Below are experts of layer 10 (counted from 0) of a mixture-of-experts language model. Rows are named router (the router's row for the expert), up (a neuron's input weights, with its number) and show model dimensions 128-159. Each number is 200 + 30 x the weight over its row's rms, rounded and kept within 0 to 999.
After each expert's rows: a language model's description of what the expert responds to. This comes from a sample of Wikipedia text that the model never trained on.

# expert 31
router,239,225,165,190,195,199,224,198,145,180,191,196,231,130,173,193,212,208,153,216,156,166,183,230,229,160,200,233,181,186,234,207
up0,220,181,229,240,257,204,266,194,201,192,257,159,186,164,174,214,200,219,228,192,172,168,228,201,177,211,150,180,146,209,211,187
up1,205,220,143,184,253,173,209,236,150,179,226,169,234,163,202,231,169,156,207,197,213,164,200,236,176,205,193,198,190,204,167,208
up2,176,161,174,162,227,218,230,220,202,220,205,208,239,211,177,160,176,193,196,226,257,190,227,235,180,148,215,169,192,190,207,199
up3,261,193,152,168,200,202,165,195,228,153,173,148,206,119,207,240,211,242,197,203,203,195,197,206,134,262,173,200,184,295,249,154
up4,246,196,214,234,234,213,237,212,218,187,192,197,175,277,172,191,201,216,188,165,193,196,208,194,213,201,225,168,209,255,175,201
up5,178,149,212,172,184,209,201,247,220,255,216,231,208,255,162,176,137,154,217,186,219,136,186,203,182,146,268,184,172,161,200,198
up6,184,260,180,190,225,210,170,283,163,164,211,258,182,206,216,218,207,206,209,210,241,218,210,218,206,227,204,194,221,188,174,229
up7,192,213,189,137,205,178,246,167,201,185,162,230,213,182,201,187,190,216,221,153,223,264,131,152,234,200,164,234,248,247,181,201
up8,209,183,172,180,214,210,220,188,164,249,172,135,145,186,236,138,170,206,191,213,193,223,206,182,180,194,234,193,210,227,206,163
up9,212,204,176,188,217,190,284,215,187,223,259,171,212,190,188,212,198,236,225,210,185,171,206,196,158,213,148,195,195,219,209,178
up10,185,237,226,197,211,202,198,203,211,222,198,168,184,208,196,165,193,188,194,181,238,232,195,204,225,270,171,246,225,253,184,215
up11,213,223,175,191,190,209,180,199,165,157,172,197,195,211,238,205,160,217,187,244,186,201,219,219,191,202,180,243,195,236,197,173
up12,193,183,164,217,244,247,198,211,221,271,176,214,105,245,223,198,172,200,201,210,143,235,199,175,196,163,180,191,230,202,188,222
up13,191,236,234,221,216,202,228,201,207,185,145,183,147,207,182,220,159,174,217,213,233,205,193,181,236,187,204,205,243,233,186,166
up14,228,200,183,205,203,218,211,200,203,163,276,189,159,231,192,173,181,252,220,172,198,160,178,123,211,193,163,167,205,272,213,179
up15,228,236,217,260,200,232,194,171,160,218,139,156,222,244,183,180,162,193,196,192,219,204,233,225,198,205,167,214,216,214,138,202
up16,215,183,193,221,195,215,289,186,227,197,186,264,210,198,230,174,183,230,192,212,229,203,137,134,206,192,136,165,193,237,175,218
up17,234,142,198,175,195,207,179,220,227,188,225,179,212,196,193,220,222,244,232,183,209,184,185,195,174,211,175,217,236,205,178,160
up18,186,217,219,177,190,181,213,181,235,183,213,214,235,170,172,177,190,228,171,159,182,195,154,229,253,260,155,177,161,192,200,226
up19,229,160,227,217,227,252,194,219,203,215,190,178,177,152,205,260,187,270,187,224,229,159,162,272,174,178,199,170,162,212,284,216
up20,166,117,180,191,200,202,185,202,217,184,223,115,183,218,209,212,207,240,197,227,173,186,184,201,226,247,137,177,212,230,191,216
up21,198,110,161,230,217,202,235,198,205,211,188,196,217,187,243,198,203,211,218,210,181,160,226,212,148,188,218,140,161,181,218,205
up22,200,190,229,229,252,183,204,208,186,232,187,186,183,229,196,161,198,209,211,150,171,233,229,281,199,179,243,209,188,164,204,192
up23,159,223,207,178,205,181,152,190,248,192,214,233,209,223,200,242,195,179,237,177,254,230,185,257,194,187,213,210,225,147,174,220
Year and number digits. Digits inside four-digit years and figures, especially the leading 1, 0, 9, plus spaces, degree and prime signs, and currency symbols.

# expert 7
router,181,185,154,171,208,156,190,203,196,245,231,165,236,212,194,147,243,188,219,207,182,174,226,202,216,183,194,201,175,124,225,182
up0,204,165,159,225,213,191,282,217,198,223,181,221,148,157,172,162,192,197,188,145,206,171,222,231,196,159,126,171,215,194,199,205
up1,184,186,193,204,229,234,251,192,223,169,211,174,215,200,166,195,186,171,172,162,209,186,203,214,218,177,211,169,183,171,223,237
up2,169,237,163,209,213,180,230,217,214,249,171,174,197,146,235,192,181,166,213,164,246,154,188,163,210,207,176,240,197,205,199,160
up3,177,198,205,160,205,190,270,220,131,178,223,204,224,224,224,201,226,207,137,115,206,189,222,261,152,144,210,210,187,212,234,186
up4,190,187,226,245,205,180,186,173,202,222,198,198,183,209,130,206,228,170,186,233,184,181,182,210,165,248,234,207,198,200,132,200
up5,246,267,183,141,199,173,228,185,158,219,175,240,197,206,239,191,180,210,192,157,130,174,207,221,214,218,213,175,247,189,185,181
up6,234,156,211,223,169,212,160,155,207,199,229,196,184,157,209,226,136,170,255,220,233,212,182,236,235,194,168,184,189,194,168,160
up7,190,238,181,220,224,197,202,180,182,214,224,272,229,207,231,174,179,215,215,176,249,207,257,231,166,199,186,216,204,197,203,188
up8,254,177,250,174,219,204,190,168,186,183,203,220,202,217,203,219,167,177,255,185,181,210,182,256,145,149,119,234,204,183,192,208
up9,184,154,179,228,203,192,195,198,140,159,207,232,194,147,256,171,169,158,215,174,205,221,197,188,221,175,187,226,207,171,168,257
up10,194,266,193,217,209,180,232,186,222,230,205,144,176,179,233,139,201,173,215,169,149,153,213,230,169,180,185,238,165,220,184,183
up11,232,240,258,193,178,218,189,241,173,227,239,197,208,231,236,208,136,176,179,202,235,201,177,167,192,211,210,154,218,168,165,253
up12,221,184,176,227,198,219,249,158,138,239,210,220,191,228,190,141,207,169,151,193,251,209,207,175,165,158,189,147,183,186,185,227
up13,213,172,127,196,176,198,183,199,189,132,202,172,219,163,214,215,218,186,197,168,219,128,221,205,232,187,183,238,152,227,184,182
up14,168,185,195,211,183,216,241,221,212,167,153,196,215,159,199,246,180,197,172,253,243,185,218,165,161,204,195,102,210,145,219,176
up15,203,178,154,243,243,209,187,195,171,200,234,174,182,117,180,197,150,233,117,193,154,182,205,192,195,196,126,209,245,182,178,186
up16,235,249,203,209,212,198,186,198,190,217,178,213,166,161,234,170,179,221,176,189,220,157,147,217,173,200,174,198,185,253,178,139
up17,227,193,171,179,213,199,193,199,149,192,168,169,205,170,250,170,212,131,179,245,242,162,263,206,212,156,188,230,233,187,227,167
up18,244,190,177,244,193,177,202,236,168,217,162,188,205,178,264,200,159,200,199,221,234,106,178,201,158,158,171,238,185,186,197,184
up19,214,207,234,192,155,202,248,269,218,250,210,162,208,204,194,229,176,167,160,198,201,199,209,257,206,206,204,214,174,212,245,201
up20,171,263,163,212,155,179,193,195,153,258,206,166,215,225,183,151,165,173,171,210,232,230,215,207,171,213,170,204,202,184,173,167
up21,197,192,140,192,185,187,199,182,214,181,235,238,212,199,254,181,145,174,236,181,223,148,238,211,185,182,196,274,196,198,145,209
up22,253,186,233,191,199,186,177,173,188,229,130,218,199,245,223,224,213,168,207,176,176,220,242,182,230,156,212,209,193,206,213,191
up23,214,236,265,159,204,195,185,244,209,219,235,173,201,166,214,231,178,233,243,193,179,145,201,192,165,120,173,195,208,204,178,144
Prepositions, linking verbs. Prepositions and relation verbs after a verb or noun, such as of, with, against, including, featuring, plus table pipes and blank lines before headings.

# expert 28
router,180,203,185,171,237,202,210,221,251,247,177,196,228,163,176,171,205,214,236,221,140,251,209,198,191,217,158,197,214,180,210,186
up0,205,170,167,169,188,229,215,197,167,198,234,244,203,222,169,218,189,212,144,208,177,146,218,209,183,110,171,188,259,193,177,201
up1,187,181,195,230,180,242,179,228,185,250,179,243,254,210,237,175,181,192,196,234,215,207,177,227,168,179,157,214,200,209,145,147
up2,149,205,218,193,178,190,208,222,187,208,221,230,242,210,180,222,237,261,185,191,201,227,185,206,237,187,149,224,221,225,301,214
up3,213,191,123,211,184,162,206,205,210,225,175,222,178,223,179,189,191,222,179,189,234,144,125,235,204,174,193,131,218,179,195,132
up4,181,161,158,240,128,197,223,215,173,193,187,238,235,263,264,164,202,212,237,252,183,228,236,146,192,207,186,196,284,228,231,154
up5,198,190,192,201,228,197,242,131,247,204,203,212,203,148,218,164,166,185,151,197,208,230,230,234,234,186,222,216,220,240,211,184
up6,212,170,222,206,162,219,164,213,153,193,228,222,208,214,227,207,252,175,234,225,192,193,214,164,130,199,215,264,207,193,235,148
up7,164,156,258,225,221,136,166,181,145,198,219,206,202,229,199,192,204,232,227,187,165,226,178,167,241,195,176,187,168,182,213,207
up8,188,236,203,202,198,220,213,155,225,239,249,219,232,192,219,203,207,235,190,228,219,164,164,233,220,190,165,169,206,181,157,87
up9,202,192,162,220,173,216,179,175,190,178,182,238,181,233,174,211,212,245,230,163,222,189,268,215,132,194,140,212,242,242,139,168
up10,226,204,198,209,236,254,214,204,223,223,246,199,214,148,193,167,148,246,171,191,191,195,190,202,192,175,199,186,270,250,245,176
up11,189,190,222,241,185,171,174,155,149,240,227,246,192,178,218,201,188,217,205,221,189,165,178,208,106,202,200,222,208,173,155,179
up12,199,225,240,200,220,192,159,204,202,231,234,199,203,171,234,259,197,245,178,130,208,187,185,196,163,150,147,169,204,145,113,223
up13,215,248,188,182,192,251,135,234,179,190,183,209,204,181,195,183,208,200,191,138,220,167,189,183,188,225,182,220,182,162,179,209
up14,245,228,178,245,164,196,216,179,224,239,163,206,149,184,253,168,169,238,209,214,187,172,208,181,170,175,209,195,219,149,193,186
up15,198,208,229,163,194,228,199,157,184,235,233,134,188,203,242,173,179,174,257,203,184,189,194,199,142,240,151,203,257,155,174,228
up16,225,184,195,216,209,156,217,216,176,235,208,242,229,206,220,232,180,238,205,199,268,143,185,176,218,213,155,171,166,188,201,154
up17,199,230,157,254,172,136,214,180,142,192,192,232,176,174,240,204,147,229,165,232,198,232,214,252,255,192,195,185,238,176,234,155
up18,250,204,192,228,146,148,209,240,210,168,213,260,175,272,217,183,192,242,141,155,205,202,235,263,250,136,195,158,202,220,171,193
up19,226,212,184,226,144,224,184,154,188,228,275,195,228,220,247,201,193,228,118,173,157,211,192,230,214,120,214,191,220,191,206,156
up20,205,188,168,248,211,192,231,206,212,167,199,213,187,203,221,177,220,188,123,203,211,160,226,234,158,222,231,164,245,192,213,167
up21,229,238,189,180,248,178,213,223,191,225,200,205,192,234,209,242,183,195,213,200,179,179,166,296,157,172,180,155,178,221,177,161
up22,250,184,171,236,160,184,198,205,194,176,240,211,238,233,220,187,196,193,199,144,178,174,222,200,184,211,170,194,203,223,193,186
up23,249,218,139,193,242,183,156,234,202,187,195,170,220,189,210,219,219,240,203,275,291,209,154,238,151,232,170,198,179,179,209,202
Word endings, units. Final suffix pieces and unit words completing a word, such as -caster, -omer, -ation, plus ft, m, kg, years, politician, footballer.

# expert 24
router,230,207,205,170,187,140,178,196,191,184,204,224,221,225,206,241,185,169,178,195,198,196,174,182,224,187,183,220,181,223,200,197
up0,278,190,182,199,205,219,225,184,174,189,166,142,185,173,246,215,210,215,201,212,208,228,291,216,214,173,172,257,214,154,194,199
up1,197,176,199,175,212,247,201,175,177,179,203,248,204,168,241,211,246,167,215,168,181,160,244,157,163,155,179,236,224,127,157,172
up2,238,229,142,232,216,207,196,231,177,193,243,186,183,199,212,187,200,216,210,218,201,188,211,196,158,169,164,217,226,231,172,227
up3,221,251,185,166,172,163,193,219,182,239,190,238,180,200,193,179,197,182,196,207,211,184,187,219,235,175,217,158,252,219,201,184
up4,195,184,202,222,195,218,158,186,194,156,238,159,212,141,184,193,224,234,177,193,201,171,131,193,205,159,194,198,206,207,194,214
up5,212,209,250,201,205,169,182,157,207,237,181,222,212,213,181,144,193,219,174,168,296,144,213,201,190,191,234,201,185,196,248,207
up6,199,231,211,192,206,187,224,198,171,239,266,211,185,224,195,217,149,197,225,242,286,181,194,178,175,183,159,228,186,199,222,184
up7,180,238,176,196,234,175,226,162,177,282,223,193,210,227,229,210,196,218,236,208,227,178,224,220,178,180,170,198,234,185,249,206
up8,201,231,190,178,224,228,182,222,194,205,172,213,241,197,196,220,167,230,199,192,243,198,193,263,232,141,189,173,216,192,193,216
up9,169,226,176,216,152,212,198,232,235,199,243,257,212,210,180,214,190,178,236,222,192,174,198,202,196,201,159,215,221,165,178,207
up10,214,202,171,199,243,193,255,198,156,214,191,186,207,194,191,228,213,213,196,127,215,208,285,212,208,204,177,171,176,200,223,199
up11,211,218,236,179,171,175,194,185,220,217,238,122,215,245,222,219,191,194,161,201,204,178,171,186,258,186,221,207,198,194,205,214
up12,222,188,182,179,163,172,195,152,195,169,192,225,206,165,195,143,174,171,230,173,232,141,184,258,179,206,223,190,256,230,186,166
up13,290,212,216,202,231,163,200,145,177,209,156,222,218,177,139,165,202,230,179,199,166,153,283,182,197,168,190,204,165,268,196,148
up14,218,230,178,224,234,253,294,158,184,267,191,139,203,185,183,192,208,160,219,247,206,158,211,216,157,222,178,207,195,152,187,218
up15,211,125,165,175,206,194,195,202,204,174,152,238,205,214,181,211,231,226,227,201,243,172,194,184,180,218,197,187,193,217,187,99
up16,183,236,242,218,141,223,184,152,246,195,208,229,225,227,182,137,191,204,199,213,231,220,227,207,191,204,205,205,191,145,193,209
up17,272,177,163,192,202,205,202,221,189,231,172,178,183,186,200,197,179,199,174,207,158,188,166,215,195,166,199,205,195,210,241,216
up18,213,196,149,232,233,197,163,223,169,259,189,205,195,208,209,212,164,224,207,188,170,133,159,175,214,210,201,169,186,208,207,170
up19,212,229,212,217,165,217,233,190,173,224,153,219,184,233,213,210,135,224,215,210,199,206,201,202,227,224,232,238,204,195,160,204
up20,184,106,176,181,213,192,183,192,209,176,226,226,236,175,201,221,189,193,222,114,226,231,231,211,217,209,168,196,183,207,165,222
up21,229,249,238,157,259,229,170,227,203,239,193,238,230,227,185,231,198,192,253,246,184,206,162,240,248,173,206,158,194,182,207,197
up22,233,210,160,217,241,164,142,164,252,201,234,197,267,139,223,197,229,192,204,200,162,198,245,195,192,211,158,155,176,216,212,187
up23,193,152,188,190,204,195,214,231,158,256,180,152,196,175,236,173,183,235,183,187,139,214,225,181,237,196,172,233,194,210,174,155
Measurement numerals. Digits in measurements, areas, lengths, elevations and populations, after currency or decimal points, such as 16.39 mi, 5.2 km², £.

# expert 10
router,252,184,176,164,211,133,165,205,217,223,149,217,158,233,215,198,172,172,139,188,201,206,233,218,212,200,200,214,192,189,263,188
up0,223,237,221,197,252,194,196,207,236,203,183,186,243,168,198,191,156,230,202,183,220,177,183,248,248,184,197,181,197,198,231,234
up1,222,172,171,197,201,218,218,173,230,156,233,164,188,140,223,210,189,176,193,180,212,190,231,198,194,163,187,255,161,198,162,198
up2,205,218,236,213,182,212,186,248,172,150,230,195,215,160,243,156,181,197,192,217,131,198,243,204,147,238,154,188,142,208,180,201
up3,220,157,220,228,237,229,171,173,241,183,246,194,276,228,193,242,187,199,227,146,199,241,219,242,232,161,200,220,220,133,215,180
up4,183,176,215,239,187,256,138,256,177,217,177,177,198,219,244,185,160,279,161,245,157,192,135,218,196,200,215,268,266,180,223,186
up5,187,178,199,194,169,195,205,228,194,183,213,183,221,192,203,166,170,188,219,201,201,226,225,267,168,178,208,286,189,221,210,207
up6,215,210,183,204,216,224,200,247,226,185,219,214,200,187,211,250,219,195,200,193,183,210,218,197,190,193,179,176,248,210,178,175
up7,220,247,214,173,149,203,224,254,199,201,197,187,174,160,228,170,227,224,237,210,225,217,238,219,174,218,191,172,235,192,174,230
up8,223,276,217,194,192,247,260,258,201,187,226,199,206,229,165,174,177,203,172,194,216,171,198,221,219,227,152,204,203,179,180,176
up9,157,169,184,184,213,248,190,174,205,242,217,201,191,184,198,239,217,213,176,180,185,196,262,205,177,205,175,222,175,233,183,216
up10,172,247,194,206,252,182,166,205,185,232,184,198,146,203,186,220,182,251,192,191,145,199,151,231,208,189,178,199,241,239,110,182
up11,234,201,209,232,182,174,209,211,184,224,207,215,189,220,179,226,150,200,193,130,230,230,235,210,219,200,128,193,180,162,218,245
up12,190,173,151,188,181,236,179,191,169,215,227,181,213,194,183,197,209,243,196,235,264,210,226,170,158,225,188,262,189,127,249,202
up13,252,166,202,196,176,206,246,185,192,211,187,220,220,203,175,253,203,209,192,222,220,160,199,223,148,188,204,237,191,176,223,145
up14,245,190,199,199,204,197,163,201,192,226,209,241,169,199,263,198,253,224,224,201,218,205,186,184,195,194,221,114,220,216,207,182
up15,213,181,179,187,243,198,140,209,161,271,264,171,205,226,224,182,190,179,185,195,191,172,202,174,183,215,210,226,216,152,183,142
up16,260,197,218,181,242,198,178,199,211,186,200,172,236,154,234,262,214,211,222,176,192,230,240,190,183,182,165,167,170,205,187,181
up17,210,245,239,187,180,210,218,190,194,183,203,183,188,229,219,208,176,189,233,244,271,145,215,169,210,185,161,208,220,237,237,184
up18,201,167,211,192,246,195,207,174,200,194,192,222,182,209,185,264,195,222,232,171,152,238,242,248,240,221,213,185,212,235,193,196
up19,261,214,217,217,178,208,216,173,201,188,186,203,180,220,227,224,192,206,237,241,255,159,231,225,193,205,189,259,150,213,199,179
up20,208,170,199,235,195,180,162,195,155,209,180,199,205,254,219,256,212,193,203,190,172,194,224,158,223,204,207,202,174,244,191,184
up21,253,222,182,142,200,196,172,199,209,188,212,159,213,209,229,169,200,190,172,256,144,222,198,192,200,263,157,195,173,168,173,189
up22,175,258,233,173,191,197,222,252,210,229,197,148,198,202,190,232,205,204,191,171,153,201,168,201,173,203,129,246,264,202,239,203
up23,227,172,217,203,179,250,227,203,221,177,208,213,219,186,196,230,184,188,199,200,180,199,247,203,178,162,176,245,216,182,233,177
Digits, symbols, codes. Digits inside numbers, dates, identifiers and catalogue codes, such as JSTOR IDs or version numbers, plus symbols like ½, °, $, {, and line breaks.

# expert 27
router,161,176,238,259,159,175,218,217,218,220,215,193,202,190,154,195,196,269,189,165,152,190,191,180,213,200,184,160,193,172,167,229
up0,224,179,234,178,193,225,169,222,196,242,206,197,172,205,189,160,180,201,220,221,196,265,222,188,174,188,156,190,217,217,205,209
up1,230,182,188,218,226,171,196,173,167,210,204,217,199,252,206,189,152,209,173,172,224,217,210,258,195,237,210,192,185,183,127,178
up2,217,224,165,254,209,201,165,155,178,216,166,176,232,158,270,169,179,218,192,182,192,233,158,289,187,191,155,196,263,213,182,181
up3,222,200,185,219,160,228,194,192,196,196,232,218,191,162,230,231,205,153,139,131,200,238,188,207,205,230,164,210,230,234,186,186
up4,182,191,169,200,190,205,216,240,142,185,156,109,223,172,189,229,197,176,174,168,189,143,200,206,202,214,203,175,215,164,180,188
up5,225,200,189,171,155,194,202,237,231,221,207,266,209,191,189,199,230,283,166,177,245,161,215,208,190,233,130,196,186,177,180,192
up6,265,229,201,156,218,224,224,270,253,167,156,148,205,209,208,195,182,192,188,122,204,202,167,206,186,215,149,151,206,244,197,191
up7,178,228,174,187,133,189,152,248,183,230,196,188,203,188,203,161,130,235,205,269,208,216,206,209,169,206,190,175,208,201,183,181
up8,202,161,179,190,139,226,215,190,155,208,202,181,175,137,211,239,177,195,199,192,243,190,176,240,218,201,187,209,272,171,204,167
up9,225,200,207,154,174,218,245,156,188,180,239,214,228,188,183,246,149,250,207,171,238,237,230,224,139,214,140,240,186,192,227,147
up10,254,207,197,259,215,174,188,229,224,146,201,256,196,228,203,211,147,205,225,148,260,208,219,221,174,209,174,225,216,222,212,176
up11,213,176,195,212,199,228,213,197,215,161,239,158,139,192,226,189,123,216,259,259,259,181,207,212,163,178,180,192,205,232,194,202
up12,217,178,206,165,222,173,172,254,181,227,201,211,202,177,176,233,175,223,213,156,180,177,203,190,194,212,162,219,201,183,186,119
up13,204,210,203,193,160,202,182,188,232,163,195,233,187,183,269,192,207,221,170,227,214,238,216,216,133,216,175,301,180,198,189,155
up14,173,173,189,232,251,214,184,272,226,209,140,178,200,221,182,187,200,210,185,199,211,216,198,195,196,161,175,148,222,245,222,180
up15,216,135,178,233,222,210,217,224,161,217,230,175,174,177,234,199,195,258,192,158,207,193,247,179,223,205,146,184,214,219,166,154
up16,214,201,151,171,224,221,207,208,176,199,229,180,207,213,144,258,180,191,211,245,220,188,172,161,212,204,205,186,215,200,134,133
up17,206,212,172,209,238,243,163,183,227,151,191,179,194,192,173,183,203,225,203,202,226,196,227,229,181,165,193,179,199,192,203,239
up18,214,219,228,280,205,191,228,133,210,205,226,192,212,262,206,237,185,253,170,195,193,155,211,160,194,227,200,248,218,233,150,113
up19,215,192,175,230,161,214,197,238,188,204,185,202,198,195,233,203,217,248,210,205,224,232,206,174,210,219,225,189,268,208,176,224
up20,241,221,169,221,176,184,188,251,220,180,242,186,157,222,209,145,163,197,205,238,190,232,185,200,192,197,177,157,206,209,209,201
up21,200,200,162,176,207,181,147,206,195,234,171,190,201,195,186,239,151,261,170,238,251,179,244,185,202,290,181,188,156,197,225,163
up22,187,279,235,215,194,172,171,253,197,164,172,131,142,168,181,214,197,196,183,180,186,188,209,207,167,205,153,269,236,198,211,217
up23,169,202,228,180,197,224,206,193,240,231,266,181,231,199,185,155,220,222,194,217,174,215,257,252,136,153,247,184,194,234,226,172
Field separators, colons. Pipes, colons and semicolons separating infobox fields and table columns, such as Rite: Latin Rite, plus month names like May.

# expert 11
router,193,170,252,161,193,248,181,181,243,144,227,188,190,198,178,218,213,219,234,166,158,222,217,224,199,206,177,221,209,163,189,181
up0,178,181,216,151,188,222,215,254,198,194,236,191,216,180,219,129,174,206,214,172,194,185,215,148,234,205,175,139,245,185,171,231
up1,243,154,247,153,205,185,225,198,229,194,176,149,204,153,203,190,145,168,199,214,201,183,187,262,225,261,213,181,163,215,227,213
up2,211,159,247,203,162,232,194,225,204,156,193,143,219,204,184,155,202,213,236,212,185,231,224,223,228,198,133,211,204,149,198,235
up3,166,167,210,225,102,268,246,215,187,186,220,186,214,242,268,231,193,224,178,233,178,169,224,223,158,180,162,200,169,165,203,192
up4,245,221,147,214,222,167,242,207,168,205,229,210,210,202,210,225,194,189,214,204,215,182,211,177,189,171,221,169,191,197,196,215
up5,210,156,164,230,216,217,190,201,162,192,155,220,224,224,215,231,216,268,195,255,146,250,214,267,256,228,217,182,152,231,207,216
up6,211,239,197,222,244,206,235,258,173,185,208,179,251,166,190,181,162,227,217,171,161,202,198,168,164,182,150,209,238,231,164,152
up7,256,202,191,194,222,205,185,213,196,188,215,231,236,222,217,205,218,214,248,156,210,203,248,225,221,198,212,209,232,206,208,205
up8,167,204,208,249,260,212,163,158,150,180,142,201,203,199,202,159,203,193,159,193,225,262,172,162,223,161,173,222,207,165,221,265
up9,224,184,139,225,176,226,233,172,210,204,166,176,269,220,188,220,209,219,184,185,208,189,182,202,235,245,197,165,197,185,188,211
up10,195,208,219,182,193,189,191,180,229,178,261,239,151,239,173,210,214,243,231,188,210,208,164,163,178,210,148,159,165,233,234,170
up11,256,172,191,253,198,195,172,189,209,231,240,223,154,260,245,171,199,231,209,256,189,189,156,193,148,224,194,203,219,187,168,181
up12,174,209,213,213,190,196,155,193,204,212,262,184,192,168,203,214,196,189,250,228,221,237,183,208,153,205,213,235,226,179,227,128
up13,203,208,188,165,148,150,205,206,198,215,193,149,190,194,169,192,120,215,229,199,243,173,214,175,190,237,174,175,169,198,240,138
up14,197,208,183,224,206,222,189,231,194,214,196,198,165,211,189,200,184,234,217,114,218,153,212,114,211,167,179,226,180,167,216,201
up15,180,150,203,208,231,164,193,188,216,212,221,219,196,233,238,209,195,189,232,217,170,208,270,217,204,172,208,201,223,193,208,166
up16,217,249,217,185,230,200,165,216,180,204,252,226,172,168,203,202,191,188,124,222,221,215,153,147,217,168,190,217,209,205,188,170
up17,241,172,157,187,205,202,163,211,211,229,209,191,170,158,223,186,217,199,232,214,196,151,184,205,217,177,157,218,221,177,161,177
up18,226,231,209,150,172,192,177,195,214,203,251,145,223,197,163,220,170,197,175,217,264,214,265,228,157,252,194,211,206,146,222,148
up19,218,258,205,252,249,223,211,251,244,165,250,194,204,205,171,201,203,194,178,233,167,209,180,144,224,222,191,145,150,232,278,234
up20,232,206,144,191,184,185,224,193,159,253,189,167,185,189,193,171,218,192,223,184,184,194,156,156,198,159,136,165,202,205,193,224
up21,212,168,171,216,195,217,192,218,225,176,201,160,255,188,208,228,156,245,206,270,192,219,158,244,167,203,212,224,176,151,232,151
up22,179,204,253,186,153,197,191,186,242,240,241,197,177,208,213,166,171,269,212,207,164,228,260,225,196,172,195,183,222,228,206,168
up23,202,196,208,203,216,206,203,176,193,164,219,223,213,179,237,223,187,244,155,174,222,179,190,226,207,182,228,234,241,227,198,192
Country names in lists. Country and place names, or their final word pieces, in lists and table cells, such as Italy, Cambodia, Bolivia, Monaco.

# expert 2
router,213,235,160,199,177,201,246,198,193,177,171,248,159,191,179,198,180,176,156,192,197,148,195,209,205,231,216,219,163,242,219,166
up0,224,247,214,163,238,191,198,202,162,167,182,233,194,220,191,215,158,187,236,196,203,184,230,212,227,182,197,219,227,164,217,195
up1,221,226,189,261,193,152,203,163,134,239,210,186,168,203,227,199,164,184,199,158,223,206,195,237,235,152,179,169,182,205,240,224
up2,236,183,196,228,254,228,237,154,169,179,216,216,194,213,199,135,172,221,204,204,267,207,219,241,224,216,211,207,218,168,209,197
up3,200,188,228,159,227,225,176,241,202,229,162,209,190,198,198,163,166,216,178,234,233,196,221,204,201,186,209,221,197,137,216,168
up4,177,172,271,236,272,278,181,217,174,190,223,165,227,161,176,194,164,199,191,151,185,157,228,208,213,176,198,237,158,166,173,151
up5,216,189,177,210,186,236,171,153,235,193,179,274,196,239,253,227,165,280,183,198,170,201,250,231,218,198,176,240,184,168,182,179
up6,219,210,219,244,213,212,182,202,224,246,173,167,191,192,190,184,182,194,194,218,179,173,200,157,156,142,217,220,213,182,193,155
up7,212,173,221,233,205,221,199,213,166,231,165,220,196,180,265,182,206,222,198,225,184,165,132,214,212,179,197,203,203,220,154,160
up8,178,202,159,237,153,210,217,196,170,204,240,207,219,139,193,139,181,250,166,220,221,137,240,229,195,230,162,202,209,218,215,210
up9,231,180,212,169,194,181,144,200,235,191,173,226,213,184,224,218,171,210,179,191,194,191,193,229,182,185,180,229,236,220,202,189
up10,209,154,227,164,171,253,205,254,184,178,235,139,209,123,193,206,202,230,282,235,197,137,235,220,190,194,197,185,208,184,188,193
up11,228,182,196,179,197,233,189,214,254,209,177,229,224,222,179,171,141,242,140,154,208,225,149,196,201,173,232,189,269,170,199,138
up12,200,230,202,178,187,176,171,264,213,172,182,198,216,188,179,204,206,242,278,150,243,281,189,218,206,156,160,218,169,176,149,167
up13,253,195,233,257,237,221,158,165,196,209,229,274,218,218,258,216,190,188,157,191,261,199,147,227,205,203,227,156,181,196,247,218
up14,243,193,257,216,233,154,189,173,219,180,166,211,171,182,166,199,208,214,112,161,222,245,244,128,194,244,201,176,200,223,200,202
up15,225,227,254,164,174,174,217,203,188,191,150,210,218,231,147,231,152,176,226,188,184,149,155,202,225,217,208,192,223,173,246,217
up16,194,236,222,221,153,229,238,223,168,195,175,187,182,165,208,167,192,207,188,174,212,182,177,172,213,264,168,250,202,158,227,211
up17,173,160,161,178,265,210,147,156,227,178,249,211,232,166,224,191,222,311,222,194,206,186,225,244,186,216,147,137,186,204,194,195
up18,231,247,234,204,265,150,225,187,134,152,195,239,141,239,168,198,180,200,212,167,208,205,226,199,150,164,254,204,213,206,188,213
up19,181,227,126,213,224,242,212,214,175,176,194,224,263,227,193,178,183,223,186,203,212,152,221,169,197,241,192,199,175,204,245,228
up20,200,208,191,147,188,220,158,172,234,205,175,156,211,209,238,222,209,210,244,204,173,222,213,174,189,174,170,227,211,152,200,202
up21,174,222,212,239,203,207,188,282,183,213,205,229,185,191,210,192,220,215,276,254,177,118,189,197,119,201,176,214,231,153,165,147
up22,212,229,240,261,237,151,184,224,177,177,200,186,148,203,268,159,190,244,214,234,177,160,244,231,173,231,199,190,191,181,232,183
up23,152,188,172,221,215,196,195,146,179,167,275,200,226,170,265,132,182,223,181,199,232,268,182,230,193,184,262,151,242,220,187,262
Nouns and modifiers after determiners. Content words and suffix pieces after the, a, his or an, often modifiers like television, main, first, this, film, singing.